python train.py --activation="tanh_gelu" --moe_layers=[0, 1, 2, 3, 4, 5, 6, 7, 8, 9, 10, 11, 12, 13] --balance_bias=false --init_std_router=0.00736 --norm="rmsnorm" --lr=0.0102 --batch_tokens=32768
Below are experts of layer 2 (counted from 0) of a mixture-of-experts language model. Rows are named router (the router's row for the expert), up (a neuron's input weights, with its number), down (a neuron's output weights, with its number) and show model dimensions 256-319. Each number is 500 + 40 x the weight over its row's rms, rounded and kept within 0 to 999. Numbers have three digits each.
After each expert's rows: "mostly gets" lists some tokens that are sent to it at least half of the time. This comes from a sample of Wikipedia text that the model never trained on.

# expert 3
router:529524453508509527461488461494508347487484530440481476515542513484462462460505474447514514542525476435514514454566490535554486438459478462549509505510522511534426569504487512516526476523490513
up2:561564493484502463584546528486451497476530437506481471563465416521514479452489472485575519451520441507516569507445494499579459523497568519538519537478523477412466531470507498576515485467489526
down2:451454474485459525482483496542487503529498528471532545443458504481493514502481479515477462472502519454470494483550513544545531490485468562483489575463541634548516420527442555488463489488494488
up3:430531640495479556485505527455562478509478562481459503491549473505424498495436472567549443550521514493456513551475448463473475492548485533488456457523486486506589512506507534432446522510567499
down3:546448492470513558502515542438475485475497417527493502487442497505575505452564534529490513543513553537444440521463520527537592536493469502517474478506519522512531517485517477450488490540472467
up4:419532494529494586559481525492480491602480487511529509562514526453445576467511517521432554557606500503449483498487507549461532463437545468503471403450495508498496500501568464454515513504485465
down4:595466525526539475470472522533513461528538517478495448469517489593537406546472511452537504391443539490457513479574551523519461551445493505483468557514493567513518488547547432460517509498540529
up5:431561524431514535543469515498517467548498495514569477478491563519479481449540461497484451511467523523480446562596504573451559500461463570461511517470537443571491568562577498545442508551468555
down5:601472425515437448497577472539491475470503493460472518486472507465520548507474487542459457515462523476506547476571521476511442476532484422498525489489570456479526429497416479508442467500480512
up6:463511536477518515474481508545487450439522516535382527524538573523478461474524437553497549527455503500506498490529499463582527513488557413534500555509498541468461589451474434491540476478546451
down6:507482479489469434519537542452468485540513577461483501499511431497514536528497543391464550539531489510438501550476487484462428502498510546479497477519560453569485502519554524480517473477533456
up7:465498503499501507509543443521546479529465568508496465451534515541469483472482508520508422495593506528461536521538470571372479439512429423523521442460540487516476549515550543478555461538515456
down7:522504595537550494520456546495531518454463450509517505522547462537473557530495487482522552404502497461489523524481511440597552517585523590487564556478547485479528529501474542504468487473578540
up8:543524547457539531464576473532542537506501462450572473520491446507457408535484512512529465499485463455430574482499573536583490492495527542584500468527541513564501521456510521492469411452519481
down8:528487472518408410510465570524563514425506531523541534563535485441509530467557457521407469500513505548476446501531514452496472480535502494527435446533474466501480454604483479430486531434472519
up9:508517512522473529620541441622589478475506506456472565566518449529529471508491431533425522517507438488512537565419435445519461504473531502490440508505521501533518479475559508504483481504503589
down9:508543483470537487448459543491520514491506543516538466476441423543536489499571478516550522526530505556514542525536535526517487593493487437416532473521506478569505503501551399507477483459426513
up10:442499544514495486537414441531485442501506512466531449528532546526458461433468483483478489435519497487469555475471541584458452526540410554587517501578436485533527519476482516522528533449522532
down10:530484491441503516452551521511517527526538493537495560532443466466608563508480495481565448562412423515543478500536457502431462503477573527425375509494495504460516473536441421494501505579499439
up11:486443510512499492496510462492459476544469564471474507508430566497452539461489518490497525518483469450467526470519422515500425564523442441569508527495444491491512436545479474551562434553483557
down11:487540490534517512489505544501526436478529462497571484518500463548548501462500437495466463489501451516585499429516535454465543408500528629461479538483474548501473510476520495545617568529516525
up12:563451530549480537502423468556420542513509472471454527565558463549599526508412492524541455551515432524484520502571485456516482486514489457473560499535478507436561480493483500481541540537553533
down12:445572448486463487462425512463506446497587501482505431534457486439386397450561515512475533515503485487623431462513473609499539516529547556557561442437501427467523528509499547566525520572472553
up13:561556529497482528476494547431599512510532546507501564505542525464488532463427564458517487455371482497497489511527458463505491501541488504478494507348515513470571515532534496505435387486544452
down13:502416419481570459538557479535461520476484489483445531464486471506497411536451478453446455582554547508607460501547537557454458478507524524500548435525510439490466477485509552510574543535486518
mostly gets: "|", " |", "-", "″N", " —;", " Date"

# expert 7
router:481455497571500498510481540523563519477493477493491483494494460445460469509531489527541530502444493450463427532468557513494475505473434494464452413513500421466505486498479513535505512457497461
up2:501460501588500482507513490521469438539464476526529513497567585474485599492374458507516538464481508521429484491518455533519515490547471467518526495476462438532535502522424462571513520569450536
down2:466559510469485457492497565509526499530537522530441513493482436450529466440570528483500482548544491454520463456493492482541510484511553460462465499539479504530458495463525428516530435532568427
up3:549529515504499464542429483524571553511401498427537487499569476584476480537444545473531534561583521541508508500532480469480506483440539440444505479577528457523514426445466480546500489537457534
down3:462503503590554485481528532514497413431499486559446472495437524466545492517524442549455562470477490525491480541516495564537558483468450516527500487490523543555548524499617556535548508465493470
up4:486521521469440505529485428539520457556500477477435469547479534463535472595501513515618397494531518525518488477446538547401535522527537483394512503481489490507531533532420511518504482465504466
down4:564485482491527454487525503484577534462525502527579525422574444445447503470544535533475552539578495485535497511549500485586488432494529471537464508485508552436473463440504475548563574480477485
up5:420515478447467493520471515445436475455493474496435512538436522414446529478503476568447488497533553522472480480469566483477487478445452489457482576523527510543454480482568515518496519558505513
down5:455497472487474481529470560572494446557445511512511487496497526520509526545513520512463539529498457455515468544528481468573544507550465546521531466489512456495427537552525588489516495475518511
up6:536437430499525510529502570530510513589479541560493510431493442486480523543474501498532538525515485449491490528524494483446493559466464490580529455481490432458596495440508511548486529615486573
down6:504530496474493473538472472558548535464564495469538551569540516502500557513500543570453453437513492462568457475457522564571528495565529452494481506531422494430455540467462518564548435476516445
up7:500475575472509554551500481521524439548439447424468506425464459521457509494586521519542488491526525548486489538524499518512493498488456562473564565511480510489524574512432555440517625508541476
down7:432501450489526495407501505464499492454578467508481525480534523472517455497503504491493569519526514449470474504486482500483535500543528563476490501447467531524505447538510491473478578501544519
up8:491482444456489534501511596525467520582463493432461483563528476444488505433496528500476431574492443473487533447523534556494451481504500533517540458501577494493497466481441490497472488482489544
down8:486484546516501475439472437481473458514573523505500478491477475490479441497549487516503544400512507478463479472519529502442546562472495472481447558495496453502499502539440564428545545513481504
up9:514442507524453516423533494458600524492508503449530513469495559453529476505444477378475454542465496470477483516437492506555509502391511487479527490553538456553513478476505502482528570488466487
down9:481553514465489485525474491530446508507487475519552540506546492557462541485512455558485477481518521506519521533571458503482464556550542468495514549523425528473500506455494500467531416601501564
up10:445517507484459529518471471562512491542462562525537502525529557463480531446549478529509506546499496428462467512569453513490519557468466481481472536471477478444476429479592468470487460533467545
down10:534472507540516498494537495458552515501512451487496564525489459580521449518480524443538442501526563571553546453487522510544553438497512486531458482496534488535490509431433478494440489486471467
up11:458542478512468439476561562497451426479539561557540517441508517465481476512457524512492550482503458461482485461514613452559520463473439496591473512524487543525448454481561457524491592500525444
down11:550418492419444477607430435418497493522480487510448470521605545538501570488415498484515476506441582515541485522446492478492441534519499461465388465489460491465552488464540516494553478463479536
up12:534512504559462487508544523499493491515459491507549518530495543518450558490452566517422522488554492506433491489552447470503500439492504477527514526509559515483490485525526480471568511578443544
down12:502519530456535549495425523604462511553539461465514478519459493532513404516544507468506545489500583508510545489430493487448520466500542482504483507446440534505508502479488634519466455542609488
up13:486473536529425509506503532521469539415551521548471552508563527437525557464532488526517482509513462518522556528517475577487568465446482469514502500410537532565433502530459549509504536516546559
down13:471458446462572501530521477491511483541425537580540471519571433569475486538549514486542497521549541529456435521496522501493503587494503509480573507594433571525473556454511514488524504529497447
mostly gets: " was", ",", ".", " is", "\"", " that"

# expert 2
router:517516515463492496489480546458466618450478532577467475444520488554541492576554504461532504518478510511522501568482533485472556607480514545460525517436498516456418613556529431498479518529574509
up2:447566573469517455457456504547525522457538515503530531520493560609497603512480490508508476533543451492503438533450444558513494451521536566493560436561544492525421521448558513548576553526437472
down2:525484472554493506511470451459487522564415496481516492517478473468511451462530540463467487491469499540583544493509471403513531516475457405537434571447462511528509512487409516500445506534532512
up3:496434553511584527477498513460458475510560493455532436522477491470491425468560471498494475607507575474526463454569599510515506526470499510486452546462512513442464443439512457536523515494550517
down3:523581534535482402519490517567516491447489505489497511501526550543536447502456547523551580459530474493521468552473473458513546500460485523478374543464484512487484527546523512502567533519475516
up4:578509481468581448452552479543428515480552486502521396496528492547549483531487470571470511501496526493450508521550542501532554526523475498463525555532540568522509554496425517554518542445509492
down4:444515488522422465482493546472509522483485531522518535489544477523551535538429569484390514478496545651552468496486502474530510453493409463501449497512500501552483448474521488527472535489506424
up5:544493529516494489522434494557574515450494468494459559506537531485517536439473425459533469478427472486494525508549509529455553444538512504495520444532523448454538452482485469466477560475506487
down5:472487417435458495454523442455433480521464487525504445477541435466504430524506504464431485477564507499506481505484461462479399563457504498461489539527478573422478568494508551542551504481485488
up6:460540464482539463478486532506512516534511432488531515477512485492525540555520570523459442515460421537466512470438488428566570504515458542507463487430545540455440481508505522467509457428528486
down6:575528526456508532526522469526497478521503440472453449544460452541499471423445500489486422521460398531489584525478521497426532511478518453541470537534490477502509622499461450493476508554511450
up7:558494552535499485484485539586556451493563479462469473512452510486568522466505389375484420456454477455564517481483516459494534515484479574479501557542464469535540539456473492494513431570523506
down7:439494508494587507493546510476499583478449506488470437516479487504472504418469525571420454482462579538480574468522499512445504455510522419515566512448491514517533474466509518514479554487496488
up8:535489543535495512482499452565442482506576426523499511511416455551492514476475451457525443472432500433505540500547547471551472397489467495494481498517394494426498531544510497460495520481479555
down8:506488533478456477491498595443552465463503551522516459514441506528499462559524516511473423509587521525526566565496537470495466490551418582566486430492546495486427510528505483483482580426485495
up9:491509509519480484449512497533446506493548502440476522609529503475518518522544500601498510545540452520539590513485445475553506454493458484481439506466499493478544479449502454424489506434505480
down9:516424480453483495489517488445528489558514486522492494471478499546429421444444497477498421436515486480470411419555498520426500528539494512562588486458544533499481535453503555493491428518482521
up10:560487480454541524548502465542487496471478508552478474427485492540467456472527470501495500526493576438500457498475487557445520450504511500437486485550443522486484504446434483541532533562510496
down10:474512484504507493465499495510533483502518490533463460533525488532478530526515477485524529515448512519535531460463472495474475494501499506506531448508475464546514427544496541408476448498508531
up11:470519494533557543495519473523504446560555467483464436502481492420482578434497425507479440543513577465563478504483470535432457529502535501490484633508488471435499498525508538469543519477514496
down11:516462524476434518422491511527471614450501501507570568518526544450469455493506467536517518480489499536418481467528503464498565469499488508511452411553511563488487449515446543440524468499552512
up12:465509532525493542432579550482582490486497486465467462493438497467532443600457486441552603509489498474478550556480574549500517546482524524485549487499499546451518569534537492545488501535589561
down12:548485486523454488502422468502474479528415510502482497558529531525393544492449480492482459499507492501540517490509457488532574468565449475569439459483494578562528472454457468507488495545424489
up13:466455483545479469573489504497422467492510545565527407509544501486465495509552481491487462472480500444475435505500522564462487505510507477519572526524524506421455423522438483492522443507591545
down13:541500506516464507499485566481548558558524529479513516539470490501448416468498468563504569528532503484522506471486521480499473484547535491542491484501530520534512448603515510535504561570526500
mostly gets: " of", " the", "'s", " his", " their", " its"

# expert 1
router:523496477394430512513492480483488485421543497509575536519479552458530489454481454477512507507488473511492500501546512466500518443544497511525469542491499547500582445485496470436480556536458485
up2:508458493491500436542472456547524507449441538569513501563478508487520414519472499459509473471502534547473487514513522565418558496471500488572484574537526475529510480475493504523492479457583479
down2:462570525522425480504491496525435531588555455469505561497474473508452553554472485482543482548477528464508436508528557479581464511506512548444528446506553478422512428450546531472494518546442470
up3:515520490557508462506484556473457548526435505524470574427484487519523473407423540574530551479486481454545500420582521540514568491605542461542492481556444471475530411406526498546506533531515488
down3:465515554529537543468426482521527484517494445475517430591600567559429503587601499428482505466503492551420453560477440505483449462463563502418458488412485511550528528553513450460458415479523479
up4:465473461528515493516548409461502509501555540448462498463461593478458462422435448493435488471418512502524523524513487490520471485498506514487511464453474531528532516483462467537487454526484512
down4:515523503460501475501506472476564514477438501514481524503511429490508492534503532481510518498588505497434588527456481493522507500479540453485458573530465428501526481498488520457489498546613487
up5:436420510485551447487507469502407429507483504469486518498461512446560519426467474440477556554529492420447417474550526506523567492483466465443474575522474468500529528481460497585447443517483483
down5:518503518455470543472463480531473507572481467527514496464571491576505488530508529574462467526490533523542508561482452506537443421447496524492470481472538503455469492475479529485540566485474498
up6:537501477525514501448567532394507514471515507524476469428466483480568513392542430539513456535483567521550478514598480553554490509542478504518441472537447523463552425476443429499481536496490460
down6:374493479522496539564489428535490557556533489451495475485506472531441495543512556477483523521473473435481481472409531475454485451511472487450496485464515504557537592420492497480506525481543450
up7:537470522476434535523507525457553470459500582448473558533446515451423427434533533461533525510457554465535453483519514507487495543559460552477476481553469457529491484486558529468501435524448508
down7:444522491477551509390522534484482502543489449517460448476470567554570498466436509573509534541526422548490516431517490515552523497488537480486554501467521515474504515507496492517524532492558446
up8:578476491468488518546491461447554454417518469473556448522456481470524504489467452502538521435512503469528480499477483447492416456537464470579504446523465529494437456467498537545526539491656502
down8:429484500511570444512477556535512541557529463486419548444567492464474498565497540455451444578534525521534549529495489452516541473520517524385612501469523482460469478473456474533443419524439497
up9:558472499455494541484468464522601512506545499543525518516557551513429577400504603496520447454503580511505506539484457499491464539472510537527468515515489471522490511531480471453565512509521505
down9:454533486561521442488440501488425487543430563457482502462433489546557451510479527511482523529476495439508547477532538469501509521427488514500461476445498532509510502484497575480498512552515466
up10:478415512488472495547541520502532492464440525503472453552425512520425438503505452555463494461478441545502505505578472481538445454544449488479502462453475574488536493623493473466451489480500469
down10:542487496511546520554468499424489459516576444472532499502557461439535536525493514487497494506574515443411453498487478535473519553471507476511524489522529519546478512462491506494473471569469490
up11:479484570568528501542480490467546494391567439437520487522566454565507448523585473491506506504468466534523522503569438545529550543522542506523506504488480492595547467529513473463609524468567521
down11:536417555496448490473505496539517474465460559484498484561391511423499515479481470441581507506506466424455555462509478478539466546517520464505530484469528480505449495556432539471458480476521528
up12:490515450548536511513506515569501478538547504419490514621521500492527498559508470532480491522543432475490478501482515512419494503447524559503508518423575524490498483536469540552470512475492548
down12:509484525423521493523517532456550627425523466541494498417517518532549502453522514475540466476433462607511482505465511571563507511465503515479540479479453561464512498432540476540539475491542510
up13:512495513505510462484468509500446539510549533490459538479454430473484528460480479496515511506499520489496522567499420448506499503530536487507506524514542448517581514525516452497444497475477451
down13:416473469505484515488584525453490501468491444462569512517426451491500513479492446514435517589515562561526508513558448521450476584479559557503527497517483511441501514484432491520510475506436550
mostly gets: "10", "4", "5", "2", "3", "6"

# expert 6
router:443471489541558535501500526462396650557486525514532505487569497571520528474571508569489476533564486526504531525456473549475476569541478472517528525494456503497527485532466509493503500465499511
up1:497468534525543472486592473538500492494460493530501512484477535500427467529521494500518535500468440554448526499513517524602456460546510451452477538478520498525475394432421469475436478475500522
down1:501556503491470544516488507433506492475543493442481481474487464569526544500459495495433433542544491500473457493479568531427482544534504532435453567514561554539550519481550556464484533560482579
up2:497462444555436456525503541486483488534524408570499495550567514533453485513432557460466487475534489535542429473515528467555504487458529482515493498440508509547588408534500483513545509500560538
down2:470470520490566462492543458574505476456537556450458555488464505532493486498498502507548543461498579479426484510437458477555499441545443489519547527499509525513496523511461514496501411567438481
up3:448526482458491538456457487435417558546539513449464522472556485519514551501480509577460508484449491474473587531457455524547468578450523529554430550466534440539562500467504472443484491477532533
down3:582463545497444571448503510552534523489493477539482429510568468497539468516503506501514555509465467481487505530493484524451476480468479527531491470500441549499506518458419538518491517534500524
up4:434512569451442503484507484506501442520518463454501502510560525504485445409524596487492611562516505483487564431468498509446489500477579512544519550424513499482459513475478431491474539531467516
down4:547524481522474457463501479544549482525429600440521531504505543474499603580466497519459463505447447542446456507536522502538485531437444363471510447522520543525452531506468530565562456516479453
up5:515568556502427496505589504523506508557511463559443561468467508538491557490459440555474506492504512434495525494491535535526497525501497485489527418483500459541454524545540494526504501511517510
down5:541475552589521539440436566470594377511490482426539497573510470497592493525515556424503532444558439468487489519524448543468541552500532500546530566467494561467521482507444504523499528484503458
up6:518393519510511476480542476493547482500574481441543592509436537472459484498499539517506598451523470485427514532469496501527492540457505518450453488555490408500552457499464493480523547515504490
down6:529478399554447509495468542469542528492481487515472462498483524515498457534515497519491539505449448457516484453445472490541541504465497502493510504493529576605468515474442448489525574538506473
up7:503459499549540523434509485489508502441465443559448523486513497595538503512497553435471480434504501488443549550506443540523554502542537466521475548515524452528534484492451462449494489460485523
down7:506488411504525447526487507460477478492460561460520537444466535449507509431460462380552609524474446422500481474472576428527428420476574502501507493424584506555454498525568450502490506517477411
up8:470477534565538524457448509555519450458523577488556532506576434527518454522520468537534508505531453479471536558521518462568489511433453507509477524461508520538456522479592502508545511520462519
down8:475492514482557520407493473467482578482487501502462459512441538483480533476464430487517461504551561463480497495453467536477445492572478464468532401445560501465497479558529527522467497539528525
up9:438579559517412532497382478515523495487566536463455435469507525586541433534484471539504510553445545502498424515499521445531475434565557545523521470476587535493478479450523561513541481493478512
down9:534504466465537544453571477494482439530476498520492554452588495510467490485553483490449418519512478462443510521469433545471557513450470502457521482499536483440475452607525503508553447529548486
up10:445466559476526434489516580518520529480484505512539436491488488480479448523417544493485454467519487518496502569516402499587523501545485490430525553491548480516540436482521510515537556521531498
down10:534421436503461510459498555478572450486482508528513467462486514462520443481489491520555559570541494491562492528509502566434556520519504577538403519457439527543507555531506517618529452535562541
up11:448485487535522541555471494535483515444557486477483471515467489536421500492539482559558488527485535531494490581558422530491481582482445525481431441529489491556533480515527456487506488463472493
down11:531532544507521439538555465531498501526502494542496515505570461488512514525501521529426516493515478462534513509513522460510539432504487517485543528496486542422380507477506492518513457475548466
up12:506474538500514620526503519492535491529471454489587511486510515553486530435546516594470573534505436523468509486534505452512494538462498528475442584383436484550506489440466504409588495441526517
down12:475533453506500527535471448481533479500538449494454455508512474500557528494492525469516482478491625545508567441491490503462489545556456489554526483568502437529465475470491541545462507495444527
mostly gets: "==\n", "′", " He", "===", ":", " ==\n"

# expert 0
router:490491484523497484551457488546540430564463500497508561522484456570501539535463508466400492487503515535487495500461456473475467487515546494512495457533479457468508461477494471474538443466500456
up2:534530468477456471486458525525484522480498413512523520517529511452501502472446582501492491531448458440453534411511483567567532538454539517557498457496519446610531539461550447472505537517527532
down2:434476498466410529520452518492520540563494489462401458491465496514599472536529489514492507441420569469551570563509498495529487499525479467560589514567517564490490433516537471526492483511497540
up3:531566471479503506474452389586542503500472510436494485554473546579627441511540502527460459496514525470527503542444509543531511492546466492570525425418518492459510538479516469551497499531535495
down3:522528545495483533525522543443504467451522474561467533464457491492473538418511518449500451529535545495563480476531388455465505585565472532506477505479488436489482570456513506575466521465500570
up4:587551481533463424539505462521494489550437414529507459514485495519435505398435539478423585486540470512400516474481488472474546494433479551557482577540524510559557506565425542521512482484526477
down4:503471479535503540539475476531383493464527490518441578437549526546503426499542473476584434453477488537576547518484507570509533535533483538516545526493559515513487563430542478421538468475545524
up5:495477483496578426511488421513427485523509474491453481570471459524508498546482400458507549522413528479491456512522554384469464463528531545498469457527487515405473507503494466520532495461500478
down5:493523437472505479444517421464583443410495465535530472477501514553459478484542553488492528537524432481533561472470449543571455495506458502433452569494495487563538546457494541505487515554492551
up6:500526462562541469506511459498472479578549433508467480506503487487402555505498464446499527522505544462461487516515441561547488482494505518439582522492523467525514444422538562486483471480446499
down6:516394520547456515497549466471509477475435501521426572499453473543485535590502555483491504488524499510511524442566502521441513544478474498560478515417551503534486536552492500518513511430518554
up7:552425606432528507521517494534500499494489464475565557553537450503549526461480567448524436499486570581579473506508467461453498528493533449481464522508450507515521486481546512530500500587545452
down7:487465406482549472525440474491503514478509459535519445499500547519457510456479488509486527508509484447382516442459486493493537464553463444557514518475498512452488488464508529486550481522418581
up8:512505508434490464485488421426462472512506501455563481565490508514496513388462517508561433514532578558509468490558454477498463402501489473503443531460524519481472488541485549435542483456504478
down8:478449516478484487531496550538519525454482498493542530482458467450484483633509497495387478518575438538557540467421519536478556524526466514419611484511452475521519401501509526606486543482455526
up9:480529434527463525502516452509538489517458417562558565479415491481496479493453506534575513506498509489586515535521437558524450495508529430507513442500464447461485462480500525524544465517478518
down9:529480474538488487461453521479507507444520481467464510505525510451553578512543539479429508491489504522467564480504467496433486502531499499539492517440511506492542404486509494428485484469498488
up10:432461451528536561500459485498503471444511500583541514540470438502551541501546505523503544482487513503436476489516518441506594576525493530524534497381441536505468494460580550488512492502439492
down10:460480434518528513475466503550555510502466426488530541513507501509468516501488504542481468539488484497509494456439462552424421474457494500500539440544546497502606478519426499497507552501470548
up11:519504464544549495475437480546505522509571519500490455572527492583457501590460460513451497517513487533448439544497498514482450529527512515472464534433396514502472549488499480548565494442492441
down11:505474456485412513505570575467559510453553507572547514457433491507533477464532482451565535486461545450596516458494523457559565598484412520532526514522526479522443473543478536458525537553518465
up12:526528508520400527448493497478533550457462494537537534530541494474538525463504519542526482484498465546379508470456498487461470500436577567526521514537435472545462503491581482524523472497532502
down12:571423499531469466536473496552452537481454504467500471502533517523452524564541567517483480510526539448510513603509556555425522572478516522478458495499488521527485551485500547551496539543492514
up13:500471500526444401462499450458400512491499453571522502496537526490526480500519555533430494497440518455441544457475468464501470500452536513555556495461452425509516500486464452495526534550513524
down13:486443506519454557475510535477545514465479497451536521483481463488505490548500500489595441499479394548465526465569479528429512552515527468468486475470526506417493565510469515517424529466494558
mostly gets: "\n\n", "==", "In", " in", " |\n\n", ")\n\n"

# expert 4
router:483509514539485457469532519504469509552496453496479437501504497482532477459423558462494484447508510503450498499446480472475487461499604518496499516512518537532489450464441561540496502497468517
up2:451561593478447466451494475460561380469466468526458460498572536452542538556488512502531561517462517531452494531388495509513460494515502538466530460561527494542513518427448548557512473401583486
down2:551449460586488497539486533582460501460508466508507455549393505505505440479506466492458454548462485502447423457556526567518414536521509467599461484480510473501525478500546468452455568517470595
up3:471495470553464487406544536393539476460542501445570489504518524394517501503452541559553543539493491549549496416553495588557545485449512536468414432499485433537441533524416517431421483457529488
down3:583460472454489475544528464508401529492520527545423605473533498492491437485475538437487455487485549493516477559495520435435436517512484464571549556472519534429479530532561449560552550487555551
up4:519551499504426494468493536529512468559431491497551480473459482500469480516520520491532519443523462487471475487530464487507531464510447476525422458528492554430531459464483486532529515511448545
down4:451512465502537545540506570526517591509492531518521507454488489472485473555515494526423495467585503523567449501511565533505547502454480512477476459495437550518495528503559507547468486511481557
up5:512479519504575557556488528459545503531517415471495484546522527449544464560562457524533453476547463417527423446490522539512451489449463545566542477437510489425485476480531456491451506541455575
down5:509544462505402504460539543460496489515478443535503460473535487476465471453481454442480464501522484502477550509432476485555509472503550545414482509560509486526505513549500620468552490522514434
up6:431541575474517467546545520509473478425559487453451508494530497457447499421453532500541466470494496490476486495556537478544612517515465525505539552510511529520493528451450477519556462551500517
down6:476466468531521515468432510487548546578427518506529444402565487598505489517491542494466511536553512560482497478451476546553393485526532445485478492470492462516552478636478577461536585530478506
up7:455441484555489482466502451500476534570444463524498546591521496509519513507430446442470479510484469475471481476486412565472589583485528473488478520535455488548483470509490515506518487437425482
down7:520507504510544490488470468488472467481531562519455474466528486479458546465475553566515515460527491587486526581480522385533458514455460459514534533489556520456462510461510508531441502428506454
up8:462425531451432511482404469410492529582552509476491491519516531503514479494482474522458496466579604515552523485558472544509507416523515532487528469475516477495498476463398483558510520548535472
down8:550531493592498487494522523587488467511520460472493536464511547534487467505454464507589533530484397462450494566467535492508464559520476525530466509498548583523527496482525455525382480470450558
up9:523559411482462518468445516532483596541510505484494512507492514468486473430504545519501503524515485521513492533493577443470500542480548549501543539466530441510479495434508471509516512437491486
down9:507425521522499525460517497533522483508440478489427457512455521550586554454539566430453518570480482517499486443504417527468438443502394509499515498536513474548573476491501539491446547513510589
up10:498524458499468516539483538499526477478537496468573523390487503524519507469510482439539447497539533535478547467509435471567454499520543472535465457464471551517431524516566465514510503412490524
down10:469500448493443556424473466476524474542551500503414449536577504537405432451479513521450519547477485518528465506527551438471502503469508464499514480563561411491542516423520520528461449476525509
up11:461418464543456554555473452481509414497470445509477442512544427441496452454517534572535487506533558580501566566560475479502463469487524501469436472469522453507511445448472498509464503506454531
down11:523486520468491478532569422469506456524543507453571489516511489614530542556503450494479469514402522489485462517535501482525553477445512501531522456522614528449492580457526516538516513519559496
up12:500524511551386483495516548499576496502519483508491444505529487474467443476543366501526491442503417509452480474434491446516500499519548487466484471462499452590470500465577509484477450517487459
down12:541511564442511539512481546574453519475492476456455503467517468470596580479503577467496545605483511505526512545511529589478537550476532460553540593513503520467496510541515499533498517492508556
up13:531532456482486536517475500482501571496460509503522493553485539499539448445532518502503525507522531507491567481460395480552488458489490481505535475453541532454450528490517506439434513460443516
down13:489420522447395458442470478520457487529584542493540525527519487502466610507577485462477444503494453465475512474575515427533454504487546535465510503500467437545536478499472525570561497550573426
mostly gets: " =\n\n", " (", "idae", "ville", "|---|---|---|---|---|\n", "|---|---|---|\n"

# expert 5
router:516529545518541470500570452538570459508540482501447536515420506457435552543474561546501508440480535525497520433516493492525530506479464489472542515532536479546550491497622522527502477499522559
up2:487460485467573506484549428543546482529490498373496481526532449474567528487472515532477540502482494476520498536474461455423473560475524519439471555430483544500456480452601472493531620460512469
down2:521544509440529465563519594489575504498435520559478503507495520501470489537535538472475543538468516486500564506480485488515433468474471534408559499560542502476501425488458558525465444505425535
up3:519482506475552547560595488482548516510515536509478396529478535521523489509533493553450526485467571553540497490564527520471542463441493501421528453532584572512451567545526508517457485463501500
down3:427516494478497505458447421488498481550497588425449518540497524531470454427520499484519443546534480452491503520438529550382560584509469467457550551493506417491471447537505535552551521546486508
up4:508492506500457552570521505448487506514520454460455495496494493517516520413483489510488527516599560549514537549490563574553583411469449476546522511469534462491501474491571479526510510497490519
down4:457501498537493482441503497486521515508552545486456501487524528560552491543482491499501415552450475490497498506535455530415535566499471588480455521507505542487512475456463438536532558474469540
up5:464473526458518492479490457580536482442438456514415507568528475510452504502560531555487506506467550450603501475534483557521484489536452465427522441468501452422544531474496528485520542576488630
down5:517495569428494462519452526458538472530515463533512505448459545543624514503491460441545517489500505539417478524493502488536572504442523495525463566508517509519469526475526456468532399532534435
up6:486508560435504524459538519469533506406472543425531501470500468482473531580464596602456561472494505548514564471539524493488524466494562563550524438470529496493524489486515526546543583500552491
down6:464435482551479495494578502476560527540455467539448451521486491480505458440487477494496483520458466499559534537462531545549552564475460518430548581491491498489535498532458514508463436600490515
up7:498471562518459469475438488425471521532485523544540519548583536501491524534511473466519477498478544388527498468516472552495506508566501461460453499524461543443527476510510407458495534511568519
down7:495394420509506475544498481497492504505451511415460537488481472515488563523522530487456525504472421479570486515506533465561546468444490551524522513506479485458471468548563497527464516522427559
up8:476562503429507468468526515486544483462474462486502461481517542521517493505527465572462575493525461526538501455514505486474474482457532483567508491478506554546442474526540501565515539501407510
down8:510490510513478479470476494496460449475538416520569534536445458496528509486520499486439493512508441458516475516603476498514408517535493449561484474470590492478466470469515455577459491514510462
up9:480542504506510455509534479496530493555526496479499421557449465463417524502473532503444563438516508506456450511534527514569566545574536530587476493487497453497590475471490507456518515482549550
down9:445487466559447466519509585511492506449480539511525515515520567512526535455480470461555444469551518462570536478500535536503492518440605530494491547431477528532410486553460466426466530502499492
up10:504514479478537552450534573474503472499539480501522490623456491468467459508464446491552501539488504456460504480514516463508472516476459541496534554403498530506457537512451479532487529521546448
down10:545514482501430532473474515519527508481543451495498476448480595568505524496490525497513505435461486479523531478475455551543538546447512472526547421506481479561443405573493467536524512565478463
up11:565557584598555500462484494470516504507487493479497464586506481483526590525545539501505432518444456494533513509597427560493565542561525475538495518456489539507486517544509486490544503530503518
down11:540493468479482486496558446522481536462554460478559556496509473486472428543465509520550545480502599529454424505457557485501490509499522559526436529580471509449512462488567482461489474493532453
up12:490540529518522554536485501517566442564535482511504495527476458525505497501457474464583535533523499471505518479586501510529555467551506488539520457474504488483485535439525500513532560539488488
down12:507511561448500506495451556513501454492509476544506516498535488476512498517545521517502540425488445496421518489439466490440484486430618537501511545402549440540506517482469473567508495476504519
up13:599492412481519420545465423500496467498457496465479458478536487443433496523416566483549524495524448485548480442570485539534539460563502505447460448509530563520531490477492478588505515521441519
down13:417542499522530518479511532440512493552578486498543516547516550532589441439551429490476540512472512487504469540502567503445484469448490544525520505481544463600496530460453546444486519505547509
mostly gets: " and", " to", " by", " for", " with", " or"